python train.py --n_layer=10 --d_model=96 --n_experts=8 --experts_per_token=1 --d_expert=128 --d_shared_expert=0 --activation="swiglu" --moe_layers=[0, 1, 2, 3, 4, 5, 6, 7, 8, 9] --router_score="sigmoid" --normalize_top_k=false --routed_scale=1.0 --balance_loss=0.00407 --balance_bias=false --scale_expert_input=true --init_std_router=0.0255 --lr_router=0.000568 --vocab_size=11380 --norm="rmsnorm" --norm_eps=1e-06 --tie_embeddings="early" --optimizer="muon_variant" --lr=0.00232 --beta1=0.95 --grad_clip=2.0 --batch_tokens=[16384, 32768, 65536] --seq_len=512 --train_tokens=265900000 --steps=7957 --dataset="wikipedia_en"
Below are experts of layer 2 (counted from 0) of a mixture-of-experts language model. Rows are named router (the router's row for the expert), gate (a neuron's input weights, with its number), up (a neuron's input weights, with its number) and show model dimensions 48-95. Each number is 128 + 32 x the weight over its row's rms, rounded and kept within 0 to 255. Numbers have three digits each.
Before each expert's rows: "mostly gets" lists some tokens that are sent to it at least half of the time. This comes from a sample of Wikipedia text that the model never trained on.

# expert 0
mostly gets: "(", "8 ", "3 ", "| ", "9 ", "4 "
router:086148072165115168069113080174143130113168068131151114101111137157140115105162101129116132123234137163093127133140106117130157179096147108082126
gate9:089104172173185106135129088133138093118118098150148150073138107167092139138064092045140145185176118096127120151108131138122085071128113081135174
up9:145122132108179140116078106087137063122168179162120131091125151103130102123155128163120107166114125114148123082199138127143129145146117137166144
gate10:120138105108110156123129138134131126106159123057140122136113179122081140103042072161117104099156093127093079066177150126125103140131110149104169
up10:101099151205155134125101134091118197113149173150115104121105125136186113141143152081083128163174143160115120117114127126087101064155130149146133
gate11:117071053063146150125137106084121143134118099104110117174117173135124060130106080107171108148087077151114131110113114134113158156103144119142109
up11:141086030084116120105148136080115112125161169178093153195076190126079114138138134156123093140093138100137102053089113167112133157107170130164102
gate12:156145121093100166157171150162145098107135118046153175158133131102131134225085140105109097117136136190078163130153151118077119165109097097080167
up12:128081115099133143095139169130075111121090132143168067141090195109176171114154079165098076111153079132099086105093142117139129121155105120099140
gate13:107158107190156129127079114151180120167104104149122136170223147124138158154143139156149134191139116109122124150125165133201165133121136122141140
up13:145087179116103130186132126134160072097145134063147142154153106109159090095166131066163139150146154112141174100137133075125137139168150165124172
gate14:096102039065112101140147124139177131065098113148131101135164156119121104107185132205114099117138097151079061190092122110137145184119131121145075
up14:107179066131134143178137114091143105084125156083114129149193150134115063078118181165090097066151092138078084168137129101163135138149136149194109
gate15:153080141122146133117124113138172080145153059147123115115158081052090146087143155087180092150095164171142107136124118097126151148134092131118097
up15:084167117150031152140171194073156129158101158138135132143193114138119161116076069188136129119139105161126157105079147125127094114174141138143088
gate16:110152117151212135097124133124140078130186118119107133109131163121143127160160091114089093130109145088070152150131130126108079161170146101077101
up16:193097096147078139088157157140087110154107199127136176115108171127165130120118134155162156100147110167163126142115141170097137094099171117191159
gate17:114132187121128089128124112124141165144139178129089132101077108174117107195139145078175096101150176112099108132136139160122110134144108145120172
up17:144063155142140119145163102082154096086095111133125161124103202173195094145168131124142111161151179153098063126114112133089172167189081190095103
gate18:164147174116135131117114185107134156174185156066130198119118086093128149079118161103157148058126087093124049157187132137112147142109142154098112
up18:109157125102168100111130137095102075148099145119150119090117132124160189126128074146099105074052134126172122095146129099088131161158086167094141
gate19:116098092135137111150104113083096157154146124118185112128101105136149171104132202081108053112137137123119139111142113175153093076105164099122172
up19:083111111103118103110133108144133155116096113123048167160105146102080154146124149102119135159102105139084109095108090150156117132088181070123138
gate20:102198160132130150123138111228118143181162184101141112148118133215160123137134112129139102147111157143136153145111137127145119190130136185168134
up20:115150188133143098140063176119166164069141105107136148112142078095152225065131064141090135142084067115183086137135097104131093075168103119102109
gate21:102115120136158168134087113134105053142139135152094202140118142079181163134080086168135124129194068098144135094160112104135108178179123125168200
up21:159165200171140126113105116111120126114148175135122145205203105136201146095122139093134083146116149164128074098121147099139173102139154098156109
gate22:156107090098121136096147152126173110174160152115085128171092166129099160108146098089154159144101176110135163081146152168102111112153095111159088
up22:127132097099215158079126095106169100096102114130171125149145134142093111211094206123084137194101116137104061137064154131129103101135185101118163
gate23:083118113179154130071103156129140106116076065129140118207184158164130142096134125093156077210122114109140076117185092095099148096096130097147111
up23:131152155129114099176166085149127127153150194155088154070126126140124154074105147145119133062160136101146138135101144179136128101166102143107124
gate24:090084129109147172081076134150108148141146139154101137101162150124179094135131151137087071121077186064116182114120067146121102176128174144141136
up24:203143114080154146157201100118183133107136123090123182072123145105172141153148132161130108168140176160117168111171107142162126148130175097149150
gate25:105079113081162115104146066157129111191101099116125132120147105138154130131166116152123116124130114125107125156124141191094076085170146174083187
up25:151016122105171206099140142100132155198154112084133147140184196151105061113141094123122118170100127116116140183095157113126103134144111119127089
gate26:080179147116118112099155146171141151183151095175128090203165096116157124130107180094134109142177074135142146150179109116101152175142090165151119
up26:100191115118138187101114145102184167160095129145101163175081143092130159135121194133119078142119083123093102128089080111144098115168108106161134
gate27:089051104110128115131182161127126154136160124110179152110140137128116110111141148103137113118190122100115118126166144182088162115124130131125084
up27:164198136164177162102105144073129109123147127122119123177165104122153106104128112108146166066121125164130128087102114074194090119154152104106083
gate28:141129151120156113136128138158138115099083121157125176087138074111143167113116124104118078076139145057161181104121128091160063130129123115164109
up28:097108116121189101092104191138119106140118094140116151202127123092137182165089153171140137140158121165142101090101137155122156123072113092178071
gate29:158114150132109111169151183110107110179234153121147149132191063110153151064152095112134197091085132112169165140138119102133092154098172168091106
up29:101084108125108189167117151091116100111110107142153133133051132168136085134141120098146116087146151203156118178108183120146120155142107125186231
gate30:087094045148092168125165088087122175126113150170088134163071129100177112124141099188142064105059102169093122108099130123113167095114151138134099
up30:180093211102152078123132126159166105192144102112115117104140078105087069070132092113099135110149139146161101105147119104132094158186125121153172
gate31:098069096064118126188160141134146124187106128130186120115135115135106097098174155123150106201081088105174173156128121132092105113143098128092057
up31:144081113045154157143172110111125131166109167121146140141162147170130104134117126108119117172056129145154163128175108084155100100148188127116059
gate32:101050175134144133134141149090138131124115099122088131124145038132160107129152085160137148124141145078119157124120137117085159125088085106132131
up32:160087121154189103127128136142119124108129151069128103115115051096105141112214154114094146176131140172067217117128123123124155142122130125103142
gate33:117165081100082148109100146092154126113137125134127128109145075086113131120120175140120103176102163162126165092112121137135115115121106101183115
up33:142161124176124132121113132102098129095116153166185161119098159150185102139129126089155166071163081109143146118094070120167173121130123103057131
gate34:144138123131122122100121100116169128139150140124117090086070072108142193095061105135116128111112135157129116121146102133191191151117136197163130
up34:138167109139097095118146165134092123175066147072131139135152170157148099171129163132144163104105138148176043125092101152132125162178182105101162
gate35:187127134118162095168123132164106110151167140115095145099094134122123091083161106156064170169163138142141142118119171140164125117100130120140088
up35:181138105162133123100073141132145092101192174148123152103126139151129094145120101189072139148137194141145135088125181126126146099161142123172118
gate36:158112162084108166097124098128118128137124098183161166105150180147081098090132091098139100143126164128195109134174121160195081139148073116166078
up36:134076153156100205161131111114165122125127168077107166116118118134059156163158108128131124129111091184170096076180144106117149134100087144187118
gate37:153155097181109115187193108087154143132118106158065153102083121125129084161115116147151164107120122152162115154072081177099149114078153097075135
up37:196107072115119087145071137136120148148092119126106091150148147148127159124082187164053124164159115093116152111169112141149148171105114108147098
gate38:132138119115138126142053131100132150191077092067145148083144072118086163142097069102129159125126116172073090106122058150131130131142140109167149
up38:125162144118143134170098115177115176108152100165140132146196136118163088134105154112125124090075173107160119132152150159125188192158108128052071
gate39:139129087141080084163135119112116074143107198098116176153168159128129123135152138124100144080121169106084115069131111094147174101156137143138105
up39:169114120130107171084108056128100100156105114171155176154139174094133146108097108152128095136145174099107187076135105104114173093174108060163106
gate40:172115195164138141107116151098143137089118141112054106178115122123114164136147145161137098096159075101105154100109183118102144126117117164156094
up40:104153118186111142062094152124145041141064133169092125183149111130126104164138137120082164119121100186168137090129151095142099095162117125192113
gate41:081136181088148176092152101160112137150195108126111135127169129114119090132159069083160077103115173170178106180160120084133093157161105115172095
up41:090058119131110125155160137090139122154070136090125102038133172120189085097126086193124130113142119176148137101114144146155148136079132118106112
gate42:067195119107137110155135127121087129157081124098197089108115085157107136130126131147125155082066134126078123101140199176118100136185137129096177
up42:120126037131075065077161101130175116098093163115117099152144111162157126100086143152131116127151136096076213092149162118103165117121075124113097
gate43:204130165129159153077091148138196138164131069127117104055118131088128144146121101136128127113118098153136078076140111119120102151141106116189193
up43:132112127136107147060112148166174083092145177096091168134135134115107111169157104156166108093089148092185133178109116146162146132058159084164105
gate44:181155105147156167136095109121117158098098068149154120116077096146182134174113077159118122118151070168138158188115101096109104169078140157129161
up44:123131113142185195106136155142149110188167136167157134120194148130045083169125092115100112132181138175116114187115133103111080141098148138105139
gate45:136152094144138165153179135081224048137172118106117098112102098161150093101169195124085142091096116087109126168119148097163104129114147140183117
up45:127116137124167086104093196170086156121104111151160155075159113113143169161162133171134169146152172192138147082165118177095107121121124070068111
gate46:193141113048119065146098123129110129090103166131121098134158167130130044117123138195132150165134199112137030129087144083168157101150140130129105
up46:159140126113128044117133099174110088167128129172172145123125133129068084135148123146072130102178127157154143106174166078125160040148140156077094
gate47:121152135174135151080168147122081107130106181122116136147073135165167139166132126142105119143123145124125129067159093121135096180160081108161138
up47:075087142168133145144136155143155179108175167156142144135125138160115106148142085153125127156062134139150129161108114100087161110148126112160102
gate48:161128187110125130146060120111151167149152164122106096155133148156122148071113118148166085079128175070160139131068130119144172112106131157096175
up48:133056151126132170121157151164151115159153120128103203130143118139143130170110098113178138150155142137154123135142106082139040154132150170160129
gate49:092074101114076085134139087117155133140162104102145150118104111110149185101131055140092137158097109117093133132181099077121154082118137191115158
up49:120107064133104116127126141155135098149193164166073086192137152131194110110083147124154164111161202079103155134103201167156121166118117148141137
gate50:174152067156117115102136161103127113106138095137144134086098073081171105137103152126109160136146120081119172152076157139094079093116119131088121
up50:166119126111139113093144114120118124142134119116135078110086115142163103149142151109103169141098161131180141127087107100157101069140114083119094

# expert 5
mostly gets: "from ", "for ", "of ", "which ", "with ", "In "
router:117094093102063164060105103157092129149133075142136125165093179172110132119138129111118058158151131121135169155092056157191137136073081097073152
gate9:159101104175112125145120149132160103188088129122106125176105085147125189111164107065186145091091147151107085113136057117098124172105150087062138
up9:190149149091124108083133148155106092129157135146099095122147179034148149130090101125087127097115130099089168078154163211089176151134112165122117
gate10:124178116109191172131067129128143104126145133092086130107122182117177118113125135104091103110149124135099145055174103120116141143156098075088195
up10:077145095084180122161151154154058119109161106118162133070128169153104175167116089169158122106135089125131180128118055148124105085124120171159192
gate11:096083139190172074144132173143155047128098117143142133103144128045117152113132102162124177101110128158057133155150116090135119117154108205115124
up11:138095074106140122151161149121132204111119154191165172112172090200175170121195138122087147160135068073086105079100143190121164142166139193100138
gate12:121125128121049176073193089108184111112114147135132083169123181165185126189154063142150120158108176132177138176085112159129148105111137120125179
up12:119113135084103073086110176147192085127117153097136087150084107156170145110107109130120093136088122137089156170135105113038095151137116144148115
gate13:104152112081115131132091096133133166120095155142127124114130105107149127140112180147031118172163141208103091130155165097170122111159136118075222
up13:097150114138125192125180169137177148067173122145125144157114165160152113188132137130066138159101107121124120068113160122143127100093179125129179
gate14:109110112150117170071093099140144116194105097135104090088111153069083124169088118124165115106157181166201111075127141130128166126141126080071147
up14:078102080184146160121119078124124181130128051163093161144113126128113107070112145121152120161132088116117113122125139178147119175112134136131088
gate15:181170094140131142097099157158108144090155133177104159095139123122084114122175159167198167100113115132119107120190105162129126105091147147092157
up15:108128078117147117117140125149098091096135110152160156093124114105116152134119145128123142106105089086104097093134116057133138123108168116086159
gate16:051168111107125120154156040117137101097108111062137113097085112182129101135131169147098119106094130107093152174123069154124134169080158082111110
up16:180183093095167118183086130142181144143127103144103150170163180150159111072082100151082106124119162159124114199135144113141120093108144147062071
gate17:129158135192138152096151085113152144146139094140153111193197185145111141136138058095107105124119192177141138125090198178067115159135095114079140
up17:157179159138159122196112178131147111115151100120121108176136096097120112123126125119147097099153224186169126130127094070133110049139090047128151
gate18:193160110095127102091117127066088202085081152093162153132162176173164166144087104120121123155118156145115108153118147099079116128161096221133087
up18:145132138128120093121116106064089127086100158095166164075139136118093129146090156113111123084086096219109094140156132050111183150159143121089084
gate19:161180091122108074152150079126157159135109094140132148101141141118138131132170150130123139191142095076138128170074203204076108113101111125132118
up19:101083124100127132155141197132106106109056116125091135175147177162115153114077119081124096101144157129104086097101108138154103180136110195164160
gate20:152111218136131117135165136115114107123117070201116101150144138145095149136129050162118180175151117138136142116134137125142104168125183150152190
up20:062159145094076158133130181144102194135124131144160141142128143144084110224101130124094106124136147105068147098075156077129065127081162146120060
gate21:155087055164113097149150168123167122158111036099096082119188129094136089143098182158107158095159119136124136169123091127117144179151162108121117
up21:152148091092097142142139140127113108119104085103143103142153157139105022093176061109053129133095150100146184092139149115135148158096123113122119
gate22:145148174145147172114160185164142169109181166109165077153105095156084184145105147146101146148139156167080122182156146127186161145148102145146158
up22:092114069155098104113069064190132157198159088074157088105131074113115124098148109131179032089103132137118147132143140150148045125113168136117086
gate23:093095159095086062136126182051117149130151150109091186131090129157116143199150076140156096119108054156148139141138097161088096115129078115099130
up23:129135124126106138163091151087108106124108136068095163110133146039115132102165193075138143172124203161136124110108119113147128131157091117156100
gate24:093080136102083081114097141106113097168145113106140123107130106185114154124134175139168093121176099118143140183153128128109061187093129092117138
up24:155091121094094053168156119122179152158176095091155115165101154131145145128058188115090095121185128075111095122087121130088152174094143132122068
gate25:173156121140113157170141153123090138124109132137125145191174177136122181088138144158163110114097143147113121171123112143056099154088148167130105
up25:115151162139107102144060111162137155089133093117157138094190118187092126157110149082176080145165125106134159059198154124104132145123121158178130
gate26:165093150144162104134139158102128047190141144133098146062123107128112123155128148129092154158114111133156089172121162122127127110123144119153109
up26:108120175130086149153124093128106091112175171086139137105105196124105076134099098143180099135175127118101103190148088093175080151141187134123094
gate27:100201160113138116146099076183133113163139094090140127120177161152136138075103116166195177099127137142106081118163102116110105157100126127104131
up27:139108077157120159125114105157143147064170136181116130129086116079144187147150128086127195093191110058159106163129230153087118143182109165140190
gate28:056118176113126130121130123047131113119111182153149082142108155123126106097096150129091090202140106137106133146131102128087094129143128142105119
up28:140135173121131109138146168106149064172193146127094173118149096148132083149144112078121143133141134127100104118123187165167118130139129156100144
gate29:151143128125134136170129107120132140076137100112037179121099097132152154045225146107137171116135065108128090086158117136130150050060126099116115
up29:114170150167090079114157127116104133185067107074072161074109134090111150121157059092157111157150094108110137157146172133111128092112140083147057
gate30:142127098169186108139150148135103061152158121153137055154124118110133143127126114157201160134138113120071099095111155152152146083132098086182075
up30:120032115131096182048096138132093095128128122144128199152077085120125157090164091076130131152106173163175115167110140134147172133100076102142120
gate31:113152150176133120065160113146105173156096121117188147145143099115166134117128137172069099099185180168044087140133152097084166173071137159094136
up31:100096159105121135086121167084204113148103133141145079116110126103134139119142092102122123159127178111132185094153181145174112106111078199086140
gate32:118103132153137137172135176167130118138132101117121162113176128122100139122179102117121119123051179108147126128130155099172170099052162106096071
up32:090146157187068138155094139166110125146073124138145131129116131121104080210184144150098143156117201161180094137133135139129211121131124116114126
gate33:171123106125137085126142156157150076167154145111138137096158128143079156198150106125084128160164180188147136144177119088118133127113064112140196
up33:156128103185167126073162138137170129127125059126144126082049116138128079070113147142158142176131083125175104131132138154108117125132154099121180
gate34:076138207150151124180172074130127160129095139173210083120126138100169150162104086140077102141132046126137133116117141130103150119146159131164120
up34:134103134131073094162132091082156119169186100098100166148097095115126126122132133107179123203052155196086105168066104120130122047114126104138184
gate35:102116078088137183138170140115120161094078115170158111168120158086150079124167119109141139191168103164166097083100111186154070148107088095110110
up35:094142096123121104165106170033150123157114161171109159156107103149122108040119131144132108138128119097109110094101142229146155121134163121112129
gate36:121138139141141139135144081130128066046141129168125091105138135176102136101149119169138171087120175118159067194127118132085116136094083130131145
up36:163051103127093104149114090118132110113170117082105115091104086095122089126174110160111079093122101148150142100134113128092051166090142143130158
gate37:037146138166127161130145163179065144145133142082195103178129079193142163137107100168144146073151181136107140139121136141107139106106152146134115
up37:100147085096144109145165159134117126109155066039120115138144108122132127151108199075178162139206080158144129117126152132136173065142155113184141
gate38:111040087167079133153163087072149119139118112109159098156162120165104124109109165087119117086114154109174139119103119122149115087146149134061124
up38:141160163120133150166148153160176097175095156184148099140092105118149105091157061175139208091115129113170101088146145118131139080098071167087147
gate39:147135154095124118131118145102057176130188101066067082129086108137128143100128108168165146155119167158133075076102138122158136077200146131126159
up39:138163154150123165117127141130080116075109164158077120051059127163134103121158136090105130171155162132119072106108147098143131176162164116105153
gate40:108097067095155095113136147162130131140115132073074102154080105082213149149160115104172087115050173168147101135130174111127110126173152135118199
up40:138100149098104201166167103081104118104081100155159117118114169112137046170161094168079106166154140155094126112133093162169152129144142081122167
gate41:111125106138174116090161091141173140145175142147103107131108111097082148112099129113107175060149144163166094041175163091159172117119139064141185
up41:105116115122113123105182201136084152101153134102081124159129121073097119155113149103072097164080158044157140109137134128140142138101183130130147
gate42:167171055203127157129126096144110082124131059154131136145077120140130140103117142101174139139148090090167096112154107151139170105146116092106142
up42:166192161170100131132156157152118143093108160104165133117146093111119218147131074106132085028150136073103102127120121212116119095135178102117082
gate43:147166122097119170205127115138118168159131146179150117112152186160076151129220152128086113111155130058130129104065127198115091139145097131114128
up43:118090107103156148139095213102121135100147119109126105169139159067140119192106105147124119169194158106128080112103151166070136103081101089140131
gate44:142147090206074136121128112098161139135140137160062133085161126073160099205186140073115090134159163108163116051098087164176103153127153108167105
up44:095195078122091069116073130123154118121104105140103078117140154099116152164100147122095049119161119112080161139107128100131129133142152117143112
gate45:092159170152115137114092138124050159119149118145172179127141108103153215139123141161153118111119143099183138104132104084097140145103136097094138
up45:141122107142171103102162097162171076126106135123136117053161095114155096164131170112127174102100154137065088113126160190113129125133136144102114
gate46:112131138101152140091132177155120118061106174159102137071092159121124140147060145130198109106169137064128139115107141106117186201139176136102111
up46:133095177146119176089117102166119160157107116111127108130087138121125095131133098121165141109126225137128153102101076106160098070158101047166135
gate47:139037142179159110140069192122113107109131120128175148151128117111114111081110097113133146109151139154074100096115131100114110131116153115139127
up47:089162142094134149051144103120137179163166118155079137117074147095149124188153157121091106128082096146165119074130100057151088106089121140136136
gate48:113059139097164146126163091126144138162159097133089093147151115113068075089086131155135169086149126098183103157121135086108076146071118087157121
up48:130071129094129180116157135096179168118188116074115087154191116121127096146174147119118040180157141117147124079102128159161086085115114097151101
gate49:076151149199148110129101202130097142136070149163097135089147081154139167140122108182194138101180141122120120081128151109106124148094099141110149
up49:148165093139131099168136132165143115182116126161118090132129109178067166133103125107097132109081165083111196133090133108172128113152083120083186
gate50:120154131107152061129072124091135113088110166098171135113085178111098088140068113175150110123123150123085111160159060104120123125161153093145133
up50:156132105112132178177131128172155091102131166102088121112087160165151171119181133128127114067088099171142096115126126113137129085072040100153159

# expert 3
mostly gets: ").", "um", "her", "season", "als", "les"
router:162120138100120141143154066142086176127173120146169093156163151140120126113131113113084116151161121111163096119148082174167118184115112080041123
gate9:128141110103110148162159107181150141153094094146137125133102134087159161147104167120103140141151106145144166055098135167115146092118162097130057
up9:090130132200131125161178100091144081149136124169154135127125124124129148154107123133120137156167108080133136172101107143133140117116107151167164
gate10:113149171057149091170094039162127133150154096120099165136177126129074111155149163160144122149193110136163134136140167097080164172139143127149148
up10:127157145149120132118164106188177124143152108136106187141172182119102134107128155120137122191172149180137120140095157156085078161124152119170140
gate11:053117112092146151113153118042211093113134109108093122106172078101176084103146132095125090143134113057162126151155157160108136133192125134098141
up11:147113115130170139117123130081116139166110145096084162085158047151121112105056139110139104130120088115148157117168131149120072120096182086129170
gate12:115155129123120174131080124076117173086151167128138132112143140104168127126180089140130074148088156147167084156184109101107153148117147102117124
up12:114074127159180153132180131096090151162082104132142091110131141136111139140076125110096151186062170075127169178142090138160160149088089141124105
gate13:167155133124140122127139143171169104070131112162164118076129168089157159076185098162069092166129123158167071136145106161089175136106132081177127
up13:080097103141088100102082148172107093149155116094075116155090137157141127167123150108166135076128118109115125146136085103136115084094091171134089
gate14:130085133057108139116114136113113135125136127131144108078132147157061129188107108186102093128107174235150119112086178133117174137174105153121130
up14:117126147118109128131158138202185124142112140094121105095172143173068183179167158133107143104106118140142120145088167127134116157170064177119144
gate15:127142164036127126178129142182116164128139161173093064127166144093089151114126135156136156160190060156095109135095125178118089113116156125122067
up15:099150094125136115094180110169150164103124152123144138097124081098135132125133100125111129169100131158032069100123128143119125166100135135100152
gate16:146167068189133141169132129128105116184171160101137116166114138112091122159129120116136171161163121171143110099172110138113105074183132134136164
up16:170103098111130163152147117069182123137115108196114137123166163109091104097091098122120113137091088130093126125108096099119126143136126143145092
gate17:180117155159124095136106151159123115191167106079110111144156110138199161112131120149169138151176119195147113107113151123188146099097101118096095
up17:112160137115138140147102111140134190080178097107078129167171082155121113176167111145098104050104134146144156130155136119188180125087140083151146
gate18:142200139094159120156085129140062208110152147116177141103158107112135149118136091199126097135161140169133097115196167103107127117092144069162069
up18:136098123109096125144119121131155071142101096132141145142093156150110152093110157117187131162150137188032159147110101143175176059104093168136158
gate19:119170139080101140142155103094164158057148138113119139117141146151177116137178112099159092169097124197088127149116107140140119132131171110087094
up19:135099101122178086146130156105151088094119123111141062115120143128130128107161138145161091165138149148164076076131159104118134131097112112182183
gate20:185135141112178128062104154139209119132124169089152139115157153134103131139120148106123128098139162138137186159071112100125093113138109164200149
up20:141129127181096102125078119154201089150136146139141109118108111141104108120212130118084147110175178121144170169128104071113092104086102118148114
gate21:068118081116112141162156114068142154124142088116107108076117117190130073141078178083162095123170142094117110117205154099198109210170157111161119
up21:159184156116137090065139122189126133121137106165118181096121104141129157096089119141125128175079117098151102132140195179092153115109157076109147
gate22:122166138168166069114116115149127073130153169096136171074149139138149075194085098183183103075130207139121137146117119107183112114141122144211104
up22:096117119160132106124242116166107108130151144126144063116081101160143170124118182132138155167075152089140095121130129099143126119064139101140147
gate23:131153109151087134119127178094125123135103099140114157173116084140114076175159165158156093069183157100157162114063100200108099178138187149207141
up23:102136126127163089136140119160158166156142150129099140055140112130138174108089064157134088127107085136214168191148111087152155139088136123114148
gate24:132145129120105147136109112088180098183071134139121142137116138130118100133143153141155074095117195072146124098101204067141163109138086125121161
up24:134133129120190190059122147091134176149143140120071129124117082196106129076113160169141165113177122166088148178144091134147123142131128157173101
gate25:170179171091149182128088050184129108147149101146139126100143135132094101116145148154121116145121116109157142110064128088150134147141068089127156
up25:144116075158096087136174088139156131119133138099181131104124174119166066163129104105134152138167191167100121158196113125147163146165181111190129
gate26:157175079094151155086190108137130178148171099084119107143148056158183129200131129171085110111075128108127159117141131126122146118103149128040123
up26:109158094166096118143185207073134121182130138049100156127101160127190134115092140116137122129151118199146123081109165107149118096174145106163133
gate27:103142150108174151106181142132114176156113104147112132129071136111137046159136185082082156130234147123099135101077163111064157171120188177095070
up27:134096110118102106099124091143107123150120136204060100124074060106127139105129132114132153127136112074152127092102175055099144181148112079176076
gate28:125084087126117157123190148111153102141140135101139143183105159098125185166178126074161119123135089186138129124117136080150153113129055134136155
up28:177137157150111109084109100130107082127120143170128173145138103119117149146114126152171171079136136118037047112099132157171205143115142118059089
gate29:175134034087120135107166160108093179136119132147110149135075071140153088095155144181126108118123088127132108148097181149048149119145142164128138
up29:062170134195207126175124122173088134149194117095098084140153160145086156147122145148099149114156139090145129171117150143138148224138105077099192
gate30:083168155131134064128166188168162168146120167088119123163210090152057144107156159067144114123191119191072099157134123162124161104106102117123089
up30:130142146102221115134146179171126097138125165205107122107118112120116166125131128187095145131197095181123127134167117159128118091121115128134128
gate31:143099097109153162091118133170174134174145120082135126152097127137144145126084163122130195139127096142079099186101126081105071082101150153124135
up31:112150112106092059115158164103125093116117081116094174133117141095188150079155077189144144108048169080128112096061091117162150103092117129097162
gate32:140114145148114166080145086161117113174167170137170116177103075194144122112086135106122148097141074146140171101150143106117181152119132112083098
up32:142101190109109189134137180099157119079102070161126132166096128125095160165104089098228163118110094096109131147116133214121159078072116112146073
gate33:088143140105118129130101151111116127159161165109109130147150118155098153115114141093179092130119150137150140120089107118128124167175170105102114
up33:133122120185146123124106070122163106092094149156105123099122098112159203159112212139153138111173117149135158138204105070087146128159139117158096
gate34:102097114154057080130112144104124150135152173150124135121112183125078153151129112139118117135171161093221123161107160157169176077153135201104056
up34:152077088137100063146129139106141100097136079135105182132144110087132193111084096134140119090088091032177148156112182141117168124099137118181091
gate35:115101111163101067099163126139125100174169126121075121119065115125150135087123095175165174113097098072172174157137099135149126093074089131118129
up35:097082098136114130127170123183149060136095139116194134169149084123137174133111124140112166046138137169117111166083096152103174121178061141113102
gate36:186136135165214093070102118145134107122124124151162113149108156117089082143133148062067120125101095134097081058146113144103118137156155106133102
up36:121194143124198174089104137110172149088145119149156141145189103114117070108197141111170118173155088057142148117119105159122093103119169097128135
gate37:135119123128092136161083116176135102149114115196139096186136220113120130143123103194095102102143144116160107046175153167088134133070112123126112
up37:123141119106214143079180067102117154096151133071161128141134129093159096135167157062146122162135096161111092202119096138153121125212151135126147
gate38:075201150157128070107110129133079106066098116166084135170129133141071133106141141083137104083148095096109121143160085120130093106126131142067082
up38:141145072132152169107176123028124145149168128083114086159087115116147076090128161093115103156118091148107080149117120104124079107107101165118152
gate39:105156109092121164062154145083099153130113106184161135078149142131156201124122190072118143144143094113120077114146114088190121093083168109092140
up39:204121105098138115108139097131077146111201134106110096151130195140139169222121070162128087077047117120131149135111062127143133100115140083105154
gate40:158146136073158133132128046181128135159153094155165097125134109133111130202199171124143113091169147183102078187094159108125128152177110147157052
up40:125145139179151139100151115141088179110099155077134110106167154156099126185147109089140094125182157137211034181133088140124165161129086076148126
gate41:133130142196116118141105135167132146124100145128158097197106128111111138147140147107118216166130136146113104096111090103131133123128182096131058
up41:130134167140154167139117140057105186091136121108121136131207123157088140094084137057156118132140116091105109080131129152150126097131102062109084
gate42:171089135123129188104150188161096080160082126130168125124144115177112158168124145154157149096132153127114155096148141238179095198106114093144138
up42:108163095158128073100162129081120153181087087088125153141207168157159072147119151127114092170153117113096109170142133106096152181155157123079148
gate43:168084119092093158116115096137160101202134082167119170094139137163131144137071185054065126105118189152086129148062154111123179145218140066118134
up43:137120167115127146091156159169100125118124096141147126118154084137145156161079079135160093064106116093139113129094094170168191145047143115137220
gate44:153129158064099107049151177162137104094115123154098166162150122123126129142148101126133124125173127101179167105110145110200112198151110140171111
up44:160154105145100126115163160084199136094076169145080153132145093077142097141128116133099157095110140130156120112101096119091129099071099162108178
gate45:055206114090143101123168102109140127116132136087163107132142166153112128159051139183081128098127098139109175103091148126166148171140172074130104
up45:108145156054138135153133107143116135099120119167092176093100103095176116091128087122142138102126144053168145156139231143149131167091096120201076
gate46:108211122155125101107144105123101099139145194122099143104171092130118114151136104125138154076172135092135074093105191100124172117127152092062132
up46:122156126068074125145147136144056115108178071107119159124105162150034160103134173168107150143097170137152165147077089110089110129115146110111121
gate47:110097122158134131121099123098148075166136134115142157132096145179205207109098108135218136119097104178132093119100121119145147163095117173142077
up47:096145105172135080102120149123103119165142103103117137110120143138059122161197129117048108117161185078150131183076051128146129140115090171088165
gate48:183147139091151128188145137144165126151111156136146146116087176113058152156074095138114118108187123092161133116090144098151186156129125134136059
up48:134162132130189189113097134126096115121145152052082137104167103190170145111138189098111094144141112118057113134161130174108122162141148107155099
gate49:108107101095127186132134083105149144173120110083108148124089142097108108157133141097131184076129117179086143131108132133207123139127137160138134
up49:128140068155103143110119154141091159138087112104175149134105135095172209084104130145173169116109124105098132135136107104158147104087088057122152
gate50:128047101107094148119162180091108115132180127120129140163077084123144147080147161121143177129121098174132174126157078162129131087152114132150133
up50:112054133156144150138147129170185154128108158139103122143171131124111152099067112101174118104159162152076135153157123171117135141156110101160132